From a checkpoint of a small mixture-of-experts model trained on Wikipedia.
Size: width 128, vocabulary 8192.
Experts: 256 experts in each of 11 layers, a softmax router, a shared expert of 64 neurons.
Below are experts of layer 8 (counted from 0) of a mixture-of-experts language model. Rows are named router (the router's row for the expert), up (a neuron's input weights, with its number) and show model dimensions 0-127. Each number is 128 + 24 x the weight over its row's rms, rounded and kept within 0 to 255. Numbers have three digits each.
After each expert's rows: a language model's description of what the expert responds to. This comes from a sample of Wikipedia text that the model never trained on.

# expert 12
router:104067086147152107141134105160137093149148104127148121169103142146118095127091118105128155141094146107095134135143139097111127138152188117162133104122118104107121119115115176101140106135103137164117121101105197161118125101137108129135148101129152128113134107135094093158120169142180148135172136125101153130142127160139157163113125126100144165121108076166111132115142118169114137127124
up0:091126132103134170157119132084128156150111136135077102104124134156134123141120173134147087130161120183136129138130114080129130180113129115178122111115101169138091113115118128124132145143151142161112114110130118144134121109157124161129151156133155127132090164158132085112095087139119098123148134142104174138102120099139133131078121184156134120106169178128146123085093138141139097129146
up1:140143069090129098117134081129098145128114146136115132103139130132145096146122147132171089090136091114114113155151117127117132159150078128183088124119165115136151132114116105174108085101137090130144155149120135177159114115104145147128080131092098134151103132111117124106114090128120139149149123123155149107150126100112164139102111149165135122121116134095178183141139127120170126165140
up2:097124150140116138108123090143158147114131133130102063150158110109131135138106108152133112138149106167136139162152099145096078109131121144135137159169133117116134142136088133116117096083121153112151109170125114170120135116108164119127134196085104164110137108125117118139151095096138074133135140104169175113131129136180123116149107075118095111144155150124080133144131150128152118142124
up3:142135154116116163125146070137130152119115139107132171114124132147161139145151140126133136118143125134120128140119169157145157136165066053148138150139117115092143163110116114166122121111130155151114168133167089162177133103114113125124095152135143128125115159122115137111146123147086165108072161135148165146115140129116165147100140141146134110096079113143166184136137096120105118113120
What it handles: Articles, prepositions and word endings in Italian, Spanish, French and Portuguese names and titles, such as della, de, La, Pedro.

# expert 28
router:135119156171138102146151098125123125154186103124163117144073133104126099110100087131133167148111150116112143126138125114108137083163145110130133078095122099105111091118138162110111105184107165129173135109126157128098133093109128125122144129092122143153151123111118116120089149140107117113146134126113170118123140141126167132134125151095085120115095130146109062128161111163109174136153
up1:094124127125072172127133171128141097115109094135141136156143120088139149167120123117085128102096116119125127134140153097093147128139150189148135120087172168130141156143139158162121123140128128165123128113146184127121104136159151122111162146146146155140109113132162115117104161128148062120122140126086152123149186125091162117155144140136171140151112106158139125160132147127154116123157
up2:137117114103126143147104129107144092139152138128134155110134183115123077091173125132090131127113119135109144148115146099063117091107130106125115109136120135140158129107094169124086136141153112104118114148160139171130133114131132116142129140134147117100092138122116119133121143131149124168137153155105157111111179115152125142106196092140157161176176154129149123124135130134139067090074
up3:103127134135129128149175114131124127124143192087110135108128132140155151158165157139117086134139125149106137117134121092117171137140176150145110144137119123125106126148084142141099118139127074164131141093126120099146143136171134176154163095129153150074136109097116130150090087123117134115142122115087125106133144117142128147128142107108157140152167119137135136128067075118186114137169
up4:166080124111146183128155139133121155113131156104115160082163143129133084102107117145126191144121131156120139099110126121101100143142108136131091132147142109128105116092113071125146122134111120178140139163115157133065132113132151147183091133121112109166144134131116131118136157114104091124144161107122119127159150152107127126135100157166168147142104117108123147130127101158117098166086
What it handles: Opening consonant pieces of split surnames and names, often after a first name, such as G, Ph, McC, Sieg-f-ried, L-ocke.

# expert 37
router:109109125149142132176169084140088108119144096130131169140089142127119095119117116122135149124128182157141134139146121122091168109142156106161172092113139137090089125124137159090128143183139134132153118070153140132124130100146112137125150131139166099143163125122087106103081143147161146129161110118084184123154139125125164166115124123121109139122101127153123113087134116141106163126113
up0:062100137166114165115123133117190135147103103114074142132144140158108124105121135136142142142118126141163136082096128140097099134135117159158125119094097142139117090087154123107177153130146148138140104141103130153110163134141134121175104158142112149155107147138118078135125158145153153109108112133134134157129130115121150133082169093137129144108133129070137149141134171138087087142116
up1:145119159142120077133104127151147140108093139137130142201114097146118157134145135092130114106116089102123095138120101147134127114156101154131114121123119139194158110159117123112143113106156133172118156126132119111130097158092085143148126096121120104161089128129139164148134131139095132107148101122129110096180112105111112078176159140126120133139130069146080129172143122122159101121109
up2:153102180136096129118124110102114117152110160118131182119154110131129120182144132129113122113101146122147133156121164111082092136125099161166108114139118121127144092105151104125168127079113132141121134125120104107109148159113143169115136136082124085107099111128116112125145124163099094112137149096110156128176176090125181124130123106113150099097187097112124122100164132116118110091123
up3:165146124134102126144188118169138141128093154097112124110122128093116161159138113148175138134125088133109150108125146116130137124122110170099080136130092133144069143100126157121102123103133073145126097120138088101149132133118116136145110154114102118151137139108140138145123155116132106148162136126126136106192142080088097133167109135134124148150106136108090140083165127175164139169117
What it handles: First capital letter or initial of a foreign or transliterated name, often in tables or quotes, such as Y in Yarum, K. Krause, Jean-Yan, Kaysan.

# expert 33
router:159108081183131139129148099143114132139117156157147142170089141134109114108113102108123152131125138127121153135173121121142138101143125098139146105132130078114146117114110187084164107159077131145123163144141162147097106077112118101135143137114130126140150076179117122115120127122159113131137118132097145134157151138135115165099143123108114145120089070124122116098154110156113145178168
up0:114154141148136111110076083134106129114047107156146143146177125113145081108104133146122092144115161093103131163129085114107107079150123153121112110131141148123180122128131099130130141127123128124137088139119108089135143147122171097127133134134109140112140108100085095110153124118078128117152161091133154105103101150132113119169122118097136147119122123136140120128113128138128167193092
up1:153128140103132122144173172077087100128079151136131106083113114112118111122133125127164133121122137103119105130109158111133151134136148124099131156115131108123147146128150080098134109116171128158140137170125083135136166158157116099142070189135125138113138157157142111143137163145111111098159121105140155182090116144148162132134102127117154138099139127123138071164143132098094128096141
up2:179136107167113124145103156134096122118099158170146142111168134109128125096128088138096130138138117126124154138152107100146119107156178115119137146148175104093128128094139132160109157129108141071079091107109154105148141143090125128102149161113126121112105126152106146138181148138117147149085117176089112133119166083106120106123127136089097113154127178125117164133123136145123144126158
up3:084109113142144148073115181142145082109094115067130157129135146128128113117125140149146156106140103084137179099173132130110127141115123110157119134126138109118147115123098129154141180115111143129105181140137145124096123125118137106104120098110089124101155095132132090097076156130135116127084129127178102104113138137118164130153118120141172100115144145118111133167108154151094095157132
What it handles: Middle pieces of longer words and names such as Sent-in-el, sat-ell-ite, Caval-i-ere, mariju-ana, before endings like -ary, -ite, -ation.

# expert 6
router:134128139165129088139189113133126143133154114155133125137128180119116116136127137120112123126103141158146135132147123090118172106132141112140171119157135130123119089123130169091091128154151150112145168097100130117135096096105123113099150128119191121154159113162083097110119126132136130135183131106076169158125164146129159115131119131124081135122089113129098086124143092131088157141168
up1:150134105146109137145117124136165127128162129166156128098165117088121106177141156129178126178120117113133120141117125145130131095106133146102107170160150102080147087064123165136107144121127086144128102143096135104125109152133151123085098165109068113167120079145162151129144153143122102154124123124152136124128176117115113161123162120126092116101132134121089114110098134152148125137123
up2:125139096115165186128148088140100116112174162118096087098088112146145121180164125115110119119124165149141117145180080127142109144152092128116144117137106123121118102170138160136141102147130101132121160171134155144158146167148142144133163087106102106110137118134107126136094150110125093098124143115167126131101088108114116092133109169128098143097126096126106092115124104116095129154116
up3:107168125148128134102114190133138096155164116134122105142156123119112105082170152144126137121116145135127125137137140152107186100152125093158167110107159120136161115089135153131107147147093131116129132143154080122104082139135168117069140178109131158117138110131192116122108123134113154104128149157104102126103143163114148108133104111145076147146150124122108091106154118138150135121089
up4:134166123158134156161135146171111113109107111118147140129135102105120133118129093150111089153155093152145118100121138200099106118108154100108147154091141104113155126072128117109140113129145103097150093090102157131119148127169116110137141137145155114106113139102109114130169101142119145059120154123114129175153151125159153135132179146126087128164151150153121167121121097138118145108158
What it handles: Single capitals and letter pairs inside acronyms and abbreviations, such as LGBT, FBI, OBE, DF/MF, ESPN, BC.

# expert 56
router:100061113138132125163180114126109063157138109145124122151108151121117088105116091115128122148112134150127152156142142101119129148146175115121168083117115086089115137141132163105148119165122129130130122102098162139122133075148121138121154115118157114140134101144108092118083152166162115131148145126080117126140136119149140180122123128107124152104110113153103088096124129171091158150136
up1:117108158121136142125147143128149142096097115085105090117114151108125113081132107119093125110077090138176114119155110127151093123121145148112127199145133129149089107101134097116094120144115116118132126130114166100120115134108160128050095130179133095108084162162126104130098126158106132102148137123117147122147141112139109126167121124175112106143128107138093157117116114129133125098177
up2:099140092113113179121076075138154072081132162160127115142112146111121134123136122112118082103101151086117124112114118115128135113099105126148089177128107105106142144101107126133153144122068152107152102140144109126120104119102137126140150128100134153141142108163110138111136147124126089124085117156137159113094137118152118095147132097100104117120133130127138191135103140125174066149113
up3:071124163122132114101113149108129118112116079108151158125118119152147135140107100095090088143108105113096154150142144117111119127177102142106144126139143149106108129133101125153110144093194162139089144161109123082159125139151125095121149117149111159149142118159110143176121131161145122103109136164178174086135140086115155109121132146147124137121179174112152142143118128109107114146141
up4:154125110110110154125112131122129138150144109159102145102102143124132108144096154151156093112145154115162125124135122118127094129089111118082126140093131128161153104117083098135153133096160038085135141147079110135149125111129113113126103160129141129128131138078104093117116118085133113151140158126105153127115130103152122153137115166147132097091133128169136085154139186093112095151151
What it handles: Single letters or short pieces within non-English, especially Slavic or Central European, names like Zed-n-ík, Yushchen-k-o, Pyd-n-a, Po.

# expert 34
router:123107132165149070155165099138097113187171105161138128132120127120088082122106149101122167168098151161161145153159117119091134128167138101151126089126161139106112122097130167124133116145141133131145105120109123145101105120090118108086151120100152136130179103128100111133080155127141140125167113144128118132152159167130117180115119134132121155104131133117121115123172111147082138140141
up0:156111087130167127136151142101126117132137105193143078115167111128136129161150158116161134143132110164091155132108144111130152143123114148067111113145152157128171103151121101108145124118155144105130153109134111107097165130136162153150154098121095142151159088126124149181130122102137133080100159128119118140135137159162179133138167116185091116148148125112133129119120113125116104121167
up1:107140128168166107122108098141131130156162127140139135128094112136142169124095083133099120167080119100158129148120147116134184186129093136122094109101123152156166074107151136117087108128123125162083128120146138133132152122085099125153092122117143142133143138091153119120097110139122144101124143121117109157111076125141088096166138129125134144108115130113140104199140159114143137153141
up2:129149100146156172153167109135140117134098090127152144095146120126132122135146145096104118109138115141161157172116144110151159126092161151088108142101145152110125168143087130086103091112134088102093127100152134128103162117138171125116118137092094105105162150126131158140127113123141087143151113145079078158112129140138136099148112137076139131145137135161122173105103125103111148106080
up3:142115132075138088105101158115127144143139091158137114096116111135119106083159122151147157138152110152157137100127145170169134144149148150166154133082135157117138132136095118130166162148126106102112118184103172145137167113152106137150150143118173114146140141188118117165124106119130092103152142108122145108142134141130094122106131114118134116140122150102138161122116105131053177141125
What it handles: Line breaks after a sentence or table row ends, just before a new paragraph or section heading, such as "He was 65." then ==.

# expert 49
router:121083122136153130150134117184116133127143080168127158104137144138105114142146122124140143147099121146137130149143136081160172114132154125151122154119173103130123070128130135097126114125097144100144153086106115132121092116124077104118166107138155116146137132125099106138115147166132149110169098143073139149138134174135123126104094118065097139127142133131091093123134126140123198116154
up0:141135144117139095136142116144124116159092129142123109127126093137130155099136183127137128157108133122113137135160157113124052085092119091104121146125114122153130106164084141182117163149156148138137128137078128132115154151148139154101126092137133161149081111113159152145113144107167088180115104075154114129151141136118112080130182152114131135106118122151152098131118127138136141140166
up1:114148128112171132182103088169112091076131107120092112103128150145053107129124115140086131127103118109159121139117137122133170084131157138127077127126158142116083103128120075119140125135131093168115145088162124131126127112151154145169105127148126108086142125112122142148138153134126102094133142121123120091147135125068125113146107143122108131108120141134145103098094122130178164137148
up2:103150115158147129105107144126110142162161098115150138076113123141127083115143135118111066124074112149151101131112117170097120149125177113111116138112149144101160203104122150149125088105138164136127122101124152112141134112168135133127161160151146112120091115118149156117131129157181145122134137118170142123139168142119149102090116108133136076145135146167137135119181114152131121128102
up3:121166138112078106117169115122082118120112114124148078131164150101144124141121128155114160143147116156133102121113109106072129098154133154116171156137089136130144118133141213137139132123113129126145133110103111117122120079174108120146146118145115125140112121124082101146166141133093173137119170126118106120079156132085102119131111155115148104142156138119143125092094096168094133136125
What it handles: Leading cells and headers of chart, census, election and squad tables, such as years 2020, country chart names Japan, Canada, Pos., MF, Albums.

# expert 25
router:123102136127155102157152110167132121144155090167114141130125148142108114139129141087166143120127139177152147118148150105140158114145140132153129158124153117115115097120136130079134103160133152115154115095092127149108133116104077136116145125110168136147183135108074099136092123143136135120183109124054146132151139147123156139098114113095091150116119125123083116105141122140112182158169
up1:111144104141164160105124157134148158136119131128148108166106110147166130143120119131139113097160132139113141167114169116103131142136119126143136116126110104166103057077152123101143120112151116126097126158124117139137100135161103155152152102132131073133112188138104139102167135152078100154138146121127137093152146064099176135136103149116137139129117127145109085111173148151138165152120
up2:123153119141116127092108175100124105120133135137099101155090135161126120143056121172123096109123106128141136090155142159111164101161111136152126143085138125117094114130128087116114169117165128093116139114127111104121085103122097133148124161163129099177107164096125106130087164108139100149150165141160097159129150125119127125125117134113133099106129096093125158087142121171107119124164
up3:130125135138164111110132106150129182113111141117118113115136110121187114133144137138110129110071115105140076123122158138129131127138095118090120095141126113049116122116161145099095113159113136149143133103136152168086113096103127160149124151131132101106151133085096113105145120101094162124093096122117113116113120129157147135106124167101100160113187115146124118152086157154170137106142
up4:137113133153118139124110126100166129154149121111131139125147176176161114112190166124164135126125127117117150150143135123168165130126153156137105124128144133164172093164107114141106141126093125109151130111141117115150152126159105103151144151154141149161133118113152126136086115149111120119084139141156108115121117157126106143128173099128176166065167160110101115105124182164160152125168
What it handles: Numbers starting table cells in results and stats tables, such as rank, lane, squad numbers and tallies, plus position codes MF, DF, GK.

# expert 22
router:119105117138121103178134121133105102156114086142151151170122161122097103114126094122104167117115119104119158138151114055140150113156148089110139073131145081141143134121132158105129103136095141108107163124125163128094125084111108112113114135087148092181133061130103095123131125145146132129141121144087139148148163119102140156119128145079130152110096128115126087124144123128117135157133
up1:143163125144111104159172132172125087167141148101144087135144145134138127143103133134140138125163141155105104090154098115149156126086137139069069124154063121108128081084130115102129155111089130131158102171125121148136160111142124128150144137147133141117138131120126110151128112107145116147122102144118107136138165112120173171155116145128162109123096122156163140129134171128120104145183
up2:176157123151141137149127155137104126145161161136169084109163110113129092099109110120112090077126079134132148112111142082170172117108149128110135134108130117107151154100109107116160139151105119117122080115138144147104096128158113159114113149145129189123096119168138127114145116110092065147115100120118136155118130138112098151118164144084124125095106090119135127115110098160158116119127
up3:134073166146093179157131115143195111105079149109159087152115185148113116171133128108139146121105098123127147134121200111114171123141119143111138163115089154092138127134133121147115114093099123133102126122153173149137092158148124122147134128133138155134144141117187122107124144124164136095099143105134120133116124115129151093141143125141148178109119151128161130119127124170132133101133
up4:144090112156150172153110093083145089132176141104139116156118124144145135078145120144120093152142112132124142144100087114166152155150103109138157138159112116103155135086140126175148117157117154090122104123154111142119101117123126085103122138141087129124141116124145149136119154158142135091115106095142114129139110089132112086148123135143170075105154159109122126112080157184138147155134
What it handles: Middle and final pieces inside split proper names, often Germanic or foreign places and surnames, such as Liech-ten-stein, We-x-ner, Can-oss-a.

# expert 47
router:162139121160166138165147105147143139193148107157126170140116142119103115135104125119141136107125116137125166165148099085147161113114133119108119146136172128110139106111099162083169075146096129112129142131098162136107070128109113119138159113122133110142135097147104102151109145123149141117149092176108161149167179156104112142123109153117109122088113132135111124116138119149144139182161
up0:164111123155144122098141097150144142141093126135189105093098107155152109110121109166103126110112074139145126198095156121154157153112187164123137117107124095149119149145104111115120117126159165153095118128107131126135132109118181105144088118143113133129150167119186161112129117169122143109142103113130150133130124121132114164158158174084118147122131105111119141152105099127108124128117
up1:091136131138127121126133142135124118159068126110152127184118143121171172109170152109141126100152087134119092150130158092173111119127091091120099094159137087128089123156093090111098113115089120168136096163104135103115149124157127126085081131127122116120122117120163126117132117132110110165123129137135143125152129132079068163153162118144138151129139140140122087130107099142097114138120
up2:153119111132133147126126148114107110104114165128114133083118144129129107117142192123195083109140099080117133064148129088135134070134180140129124111116110111155115143112124125115137137140166140077143123138132121102154111088139142164161105114133145128164147127170085165126119105124127163153126124163107101156129140158127110129127135096093138140144124115126156164102160146112150155170130
up3:100110188136153158151130135139133133183125148131092165134132123161143106114122157131159137131166152152149130093135151140154145128096172139112084133081112141143134127148124142092109139138156148095138143179113135159119128149147106163108123137171120117100109094156104133118133077153133151122101099113155110152134133129108155131129089099111089118184172093130125124084114122105124175152144
What it handles: Word endings and label words in infoboxes and election tables, such as Votes, Turnout, gain, Preceded, Succeeded, Br|anding, Hon|ours.

# expert 16
router:082100110181139130165183106128115120145165114129130149155108136125106110121090113131153109149116134129150173147118159119111150113174145105111186089110125139100056110166104164120142124142118167128121113110097162140135123132138119132136137111107146137150165104117136114120125141169139156127140109128100157104171111146076141134081114124106109137078136131141087119120160123162095143137126
up0:099156161089152141135134116100105107151144133096124108083134106161106154083095135095110144098126103093139096130137116127114102102148119167188127108147139111158089112109106120190110147115161128099155166156120105140136185119104104141134133163111144151124091159108115123114106146123104113106139140107118138097116130148128190107132165105153141093154101132141141163131116102125140088120123
up1:134093122097080108131139109122119144168117087130125145149103126145125099156165126107167094100166102114114137138128086118156107095123114147142129079107122084170103106127153150138133177110138159126143131123141110143148179151091108152158159142132140100117112135116137133164117123107082138161113114133090105172129122171106123118111136120118137097093140089125129106154064095100151130108148
up2:173113129181128109097136127157148161130076138134128108111159101107129131090137126145081136136130093118149132159142106099144175145125127169137146175119124113105138094099157115159120158087127155123119141124150101155167139143133117100101098141111145167115162098121150126119160134083110068150155097107141088166156126133160141094140156113158133094135145152127094100114124104149128129146136
up3:193126103125148121138114122098133119164122142101123157144117136152117112110121101135121124122142127133158089108133112170107145136125106065108151052148126137109129107145142158130129130137160141134142108123126122173120130125159188129144077115134121149113171117096111155179117150134154125099115095120109094118118142130105115129115125109203089152151065127134142132109130150098108117093121
What it handles: Infinitive to after verbs or nouns, and modal verbs before a verb, such as sued to get, could attack, would be.

# expert 46
router:101128131149136102165126091134084136160166112180128157130119142158126117106114118081129132144111150173150165152156097127133163123140171118133136110106179147097111106101114129116095101134133135125143124138102129139131090124128109118110149113106152144132188110103087122156091164138137144093164110126090173107136135180121155194125107141098109143119101092127115133098142131125091144124127
up0:124126117111189105130136121122122139134159080119114145157114128145117147153116166127094105126123079143140134137135124146129144107177155147131177125125133174146097164147087155108124130147157120132144129128094127099110148113130104166118104101135114122121170096128148167140116099100131171171109118119140130127113124140131117124198157163129148197129126107122175129071136151127157127142171
up1:094134103122102097140124132166120140104169112141129102132126079168140119140141051147160141116154117116102130070119105098134096150141156130128103139099131152111165106164138123156101089103114101147112100120137116110118104118117112153176177093116131133110130162125130136171135097146138168115131105155084152149132124131146106114120096100155173122105130135133123139146122187165131147111153
up2:106135160131174119099158138147144141143138169135121108168138104140161097118121111138084130151110095110089138130124128121113114133102074133160092049102130163127132161123131127109169167128116138140116104176139097133071123128128155133146159122102148132144095113097163126098114141147106144106101084094125132152091136139084079161126147152144121131127126121137092139120156153156117135142110
up3:125145096161106150130109119136140134175150095116096108143112130150121145161112133174131106109131161144149068109127140125140073146102170124081150088053106156135112124117147124100105101145111160120087099150166179132139124097107093110135118118146144146096133124140115153176111138106142095099115099122097119119100129145119111105112162158131138151161135131160151132138118120169119121149126
What it handles: Opening == or === of section headings after blank lines, plus list line breaks and table pipes, such as ==History, ===Ottawa.

# expert 24
router:132125115170170106151148112160082146149159090145148161144112141163106088139111120110135180112119148174147130147137121106099180100133147126143146122121152104124123132119135131072108117147131150132139111084137147160075120126116105101114153119143174110134155110155113102148139143128172122141174096137099152147135185202112140146099109140110107132115121115113105126122140102118098152128114
up0:155159090113129181160150154103169095151126100127126156087114125172165126112129083113138111099121149134124148129110090172141160116162122110128147141120150158156125166106130143119084107134170103150130104090150101134139143098091131135084139138115125100164112172137104122096139178143108148125088118105124097078102152133154139128119101128147154136134113086125122131138109099120117109162108
up1:118093093139110101132163092097139124150127126104136162112145163134136091128123094109145126127130090114100175150080134159148115139123140146115109087130158102118136125142153124134125171106121166124121131100095168101152129139113106111146134066141158107118103163136136128108125137131165128124125133104140147126165159199183125118138095090106087133114166122155144169140101101137088153116102
up2:120127084150140123073153134096134185131101145091107116133120113099138121141155133138126116122130131126145167172137127110137111144166118132127154107143176112142146127124083142129146125103157152175135165169082116155108125117130160105140164106129119148183104136155154141149136105094101126159121145099094138190141112114143115118136120101169157159138080142102112139153122144132184151129140
up3:168118125116121104132163128118129164139126105140114139106102149104160134147123142187140087156134126131134118123136090128114124120122131191112143136159153117139096047128130092125139131105155124128108125126166133099122174173130109149117146116139120163095103082184158122113123122092126125134131110159146154114136138114099096144126138088106165095110148119145094116106111047133119120118133
What it handles: Closing parentheses, braces and brackets ending years, scores, notes and superscript footnotes, such as (2025), ^{‡}, [citation needed].

# expert 1
router:110116115156177107130138102163088116155166123129139177132145179148134124140120112123128167122104137144160179157125140135116179103114179129134138123078145117118106095142117146101163111154098114139146156109092153158125080132135103094133133086111126132141164115148093155129106145132160164080162069152107145132131148163109127151121133183119124156125121123140119118128124124146133158120122
up0:088202113154140123091111104139073128149138153088130125132108147166160126106144114115125149147122131134096116142153146127119148153140132112145130102145079102085086091147153147135137168095106162161130149096109123115099118114121169107124124119138154163121156092128146121085122165114111106100111135143147149168094132122134131168123103148163107125103142150137104165153080101112140108154144
up1:150108081134157153119128139103150139126166107129198183119112124125121148126133140120132125136148096089151104134157116154098124125123121130115111085100130100136153111094117113146116156118076112106120109070151153146114139119180139152134180118141150091118119109126186136165162146121131153086149146168124129126159177100108165134127135128086131137143134137153143107113112124139135104141083
up2:134115133122154106133160127130125114123140123138152161138120122074187132150110105141116148096107148160129144200090137110074148143145153141163116122151132146139147140156085118097103168124141145176141156164113123151112151153136140122139151116143096096154139154114119117133120105091122103175090132158116102094162159160154128089127113134131126129158093100107088110157142113115164151125160
up3:137129173096133106091121121146096132134173187129132098156130127117125110139114163178134111151134118134149132130114133110098125118112133136093125167134127131119135102146115155183138171136116176107097108082110111089161130102130121120118109092114092134127084145144155121112099138117152100113061122127119133113184152158095141159120152104177124119104141111117110109133117143133172079109117
What it handles: Colons, semicolons, bullets and list dashes in infobox lines and ID lists, plus coordinate marks, as in Coordinates:, Phylum:, OMIM: 601031; MGI:.

# expert 13
router:125085100136137102159138090140113102141139097149150142168098161149116094112121117113117127139121148120121150144163104113126137122127154094135153086107119084102129139138138172083141122158110104117117140087123157154116122082132111123133171125119178126123138091142066096144086150128198122145136134176068119155140143138153145158100134111107124150105127106137106100105128113150103122150138
up0:150136116099142122163127151125144121109102125156098103097095111131146125145110112121141127118102142158130121082133119118132166141090140125120175150144131150131129126133103146156161125123148127117119148146148115110148081176185138107114201118096110134112094106169127143081126163164135110136163130099103156193167105149111131123102152122126138133098139105096181159101117154117138086128120
up1:102120109166109115122108147129159089138140109144123102128125137115132092087136147088104114138123108140076152084092129108086155135154088102127115126168187144136184112156131091118146134085121143161149106053108141134123119139150118093092129112115109149122108119125145057176110091113121104138109135140143162135121147127120123151133167136096134115137126130124145101120143119131151112104153
up2:105113108122139122174101169125114127136127133160104119134140146130091081165129132141137139139131128147112139121131113094178108110163109169085121137130107143127116176116164159111133080132122135163114104090178119133129085120160116158120146106131109102119123185148118133129134068136159146108120111131145138105095143127111123129074150181163118111162128123137149113093140152121124132121200
up3:119110121121134147139196084113128123110077117125138113132160124101153142096153113170147069135144143114098139128127130125099101115151123086128071081131153133139131100098140128125176112136169144110131122087098121125145088175120131111152118151131153107117132104111132086155118138141165128141177134129120149133170155092114121145147135100121127142118135183137179132121120180111097138120124
What it handles: Word pieces inside or ending non-English personal and club names, mostly Slavic, Spanish and Italian, such as -ić, -ović, -ski, -ez, Ortí-z, Macc-abi.

# expert 20
router:123135110167120103180143106129082121188145107157142136134098149142093122117106114093151162125116131169139150151148108108094129100126161122150137152087174124118093101117102146130124110145134133121152121136137115131150100111112130101077136085128142149136164124154109128146070156140131141083152131146127166122141194189124138167134134136112122159096142124129110084110141130150093136132140
up0:140131131144113131138162097131094157107151102148115108139123108126143089129144122091156099145138129116117089115099132076092164149129153139120110128117154174088160105104121140141156114116070090130108142135145121090142164165096094160148151071131123134133142107150099155148100115174117101114141091126140143145092164133143144145139171168167161130091147120142125154148113095118138145094131
up1:087129120124153131117129154122164137166142147113085117120170124147142089131172134156149131057130141099142146134154123116108099126091152131147151141137123137112124108107136158142116127147155072130141130133133100075112110176162133093158102149144124137081116087123120102118132073129150167121077111127128110147138104118145121129155138142125178078134083148108129110143163154166124133133146
up2:086132143118095146128099141159129151085106165127113110120143128102131128135122127123142113113128118132130166092140137162151154130098146117098126104077118138102153131117204124108112118132107179142153084134120175143149164101068130136136109122143146120139170165143146144149155099147137076108156137122148097131132135132136146130101124127162109114138145164141077133068168121151104098117107
up3:137144135129136109129104154137107139091121144052130119125135142168111142137123130171140102155109110140133186113138087077136110111159129166094114129126150144122122101073082106132144135096141120133063107090146093156128141131134134084128115104143113120123173111145121143173104165154129101128131090118114155106146117128155083111110138124140133082133121156116104098114159103147143124104154
What it handles: Line breaks ending infobox fields or table rows before new sections, plus headers like Personal, Years:, and |---| separators.

# expert 55
router:124110095134159103161157102140092134141145091159146153158091149154120129102098125130118163158090154134151140141148111128132172122118169110152117124117165129092128133124128130114136111146106142101155154128089142154133095120129117147123141119118157144140191109115110082117111122139145155120191100133102137098172138189138128176093095166101069129112102122125112111123140115142100158117133
up0:116116103118108125163156101162123122165155102128148171094140124157126144120124167162104100126116104137132134116089108154104117113091140174171134136141101131143118134136170145120122082124127159149197117150135115110151091142135117124100106170132142129165149121139131117164132150114082138134106150147112122145106131154100104105101085157147092149136088140139141154082136134071130091092151
up1:149085145171127095117165120104130122163121109142107141135161175122151133139154133152157151154111066150129160103123111151130142177091149140120147120116122112113148187140112124086148164118154142173133149135145137159133139156119129176109100107114127161122124106149130071119136140099123133125096147137166130141165114183098114156158164130160125142175135138124141136152148113116150112089120
up2:171166129113169122119138166089153125111124147136118106142117095156116110091130138143130130124122093129094136141112143172167132119154129119123084122133090086122137109137115131105106161084156115090167154115164110105145145161138109157117132099153129142126178137110131099147116146109100113165121091147148121127125143092124155128103092170133140172146188084130145179127113149129180115125123
up3:116097192100182122164155154195117124131144122101103161136127102114182122133153146093133110150122105161114137127144082136117122124085132131113117104105127129140147162122119125123110156115149169160125099127135146117117117133172132156106131094124110116098108149100133150098170119091118135152156099175182117169128142154133149102150143121078122165131127111110147114116129111113145141093156
What it handles: Pipes, semicolons and commas that split table cells and citation author lists, plus taxonomy fields like Genus:, Authority:, Species: and °N coordinates.

# expert 63
router:114098110163137119137159138162095136142138089113156138165100121160121083133112103111130160128104151170180128162154125102112176078134141123126152072080138112117084136161115172116116124137123147111111131093120155120131079108142106115116137112117168113160131085147136130097129142153159121125149110115107130151150128146112140121113140150113097165124116148113102074111125074118086137116138
up0:123110112109133159136151138129097098093094142084197150120134124131156090137138100126172135142094145148151162157150104090136103115130138131130112165165129157114111122134137106186130131090168128138107132183142112082152106139143092104121132131149123134105147142140142090149110153107124113135131123126128130117164120154101172118110142136149155136132148140118087168185104081141158099127163
up1:168139147115132125139091165067154125127118144102116105154142181094166150106124142108149106162135135075093136125088109147111084134156123144125127165114130135101105111111104137145116121120123108155108118098153121115109167101146086134169139089131137143115162104100144150131128150105114118096096130124117150143121121144147156109126135132175092162152111133082105059125108135095139104162147
up2:132137101137121117120105101076133147115119109103143177133133129134095127141160111144112144140095128163099110134206113142095126102111131133125112143149090139142075141162101128171151087110165132182139132113156106167136110119121136147156133116122123155173092123119133090129111120119129149118123132103124085151132100124082171141169132132119120176153114066110148128127147122121141139171149
up3:137131104191121149142112142139096137122143183114124147130116134093155110162086134131126107138097117153113076125136111118117144134156083184131101126137142107113146118146103121090119152170112149133118127123128122156146120104131125067166058133111164137136136108174142096136100137090081102135148118126160150144137111111095093150120156145146124155123112130129149074087109131111132121100125
What it handles: Unit abbreviations after numbers, such as km, kg, sq mi, ft, ihp, hp, km^{2}, and closing parentheses of conversions.

# expert 7
router:112080112144186099146176120148110115135162088169131143154136138135092085140106115096136175145069128135132159127147114100111163085142147110119130117139150113140129107132111138104136117157090137105127112078113144117127115135104084105112141132145145105118142100130106101160129128114154160130167105108083144146147161193127121137089112170118104129106126116121094122118117109124122185127139
up0:107174125100136101130091130076146088129110146117125180084137134148150170139107141089094138137171170103112129124148139113127113134134113127124149153097128143154082121137107082132131118142107121110138144125107113157117111125113101098125151124131155110103171127145120163129118113178095136095097141134130158130119147116170114102128138152186129084131131115123164167154141174181112144093103
up1:096145124141130133126132122127141115146107101114131146132186143111128101091132157143126170169149097133143070129096124149103125121127058147163190151145115124145130119195117146075117130128124114122137159121105103110142179114129136124120138128123137132152131119116149155130110112128135154122150098154104106162163177144206116117156141149164134137119116149124152110114123129072118134105121
up2:091152128134094118123138122098104136123117128121155115136171166150153141135152100173134117163111130170111150123128105122126135125131131163088120153085151145141122110123103127139091152123134106141167133138129116118114100124136104158097128162168157081120111158125105132125103111155104161126103140095133143105173128178096145146149106136140149106080124112083119163128096141135044096165101
up3:145110105130091089154099140145140133094134133144136127117170131111153118144128120170107135137142154166167155108110142107137114113134133102154099139116135076109142122095124142171148155137187133145188156158129155118113114117142130090129125135163098152144107161122109135159142105141125097138124097129117172162130125108104123103107147118139171121112200116156125099103180148137181136164125
What it handles: Whole cell values in sports and election tables, such as manufacturer names (Chevrolet, Ford), dashes for empty cells, N/A, Candidate, country codes, closing brackets.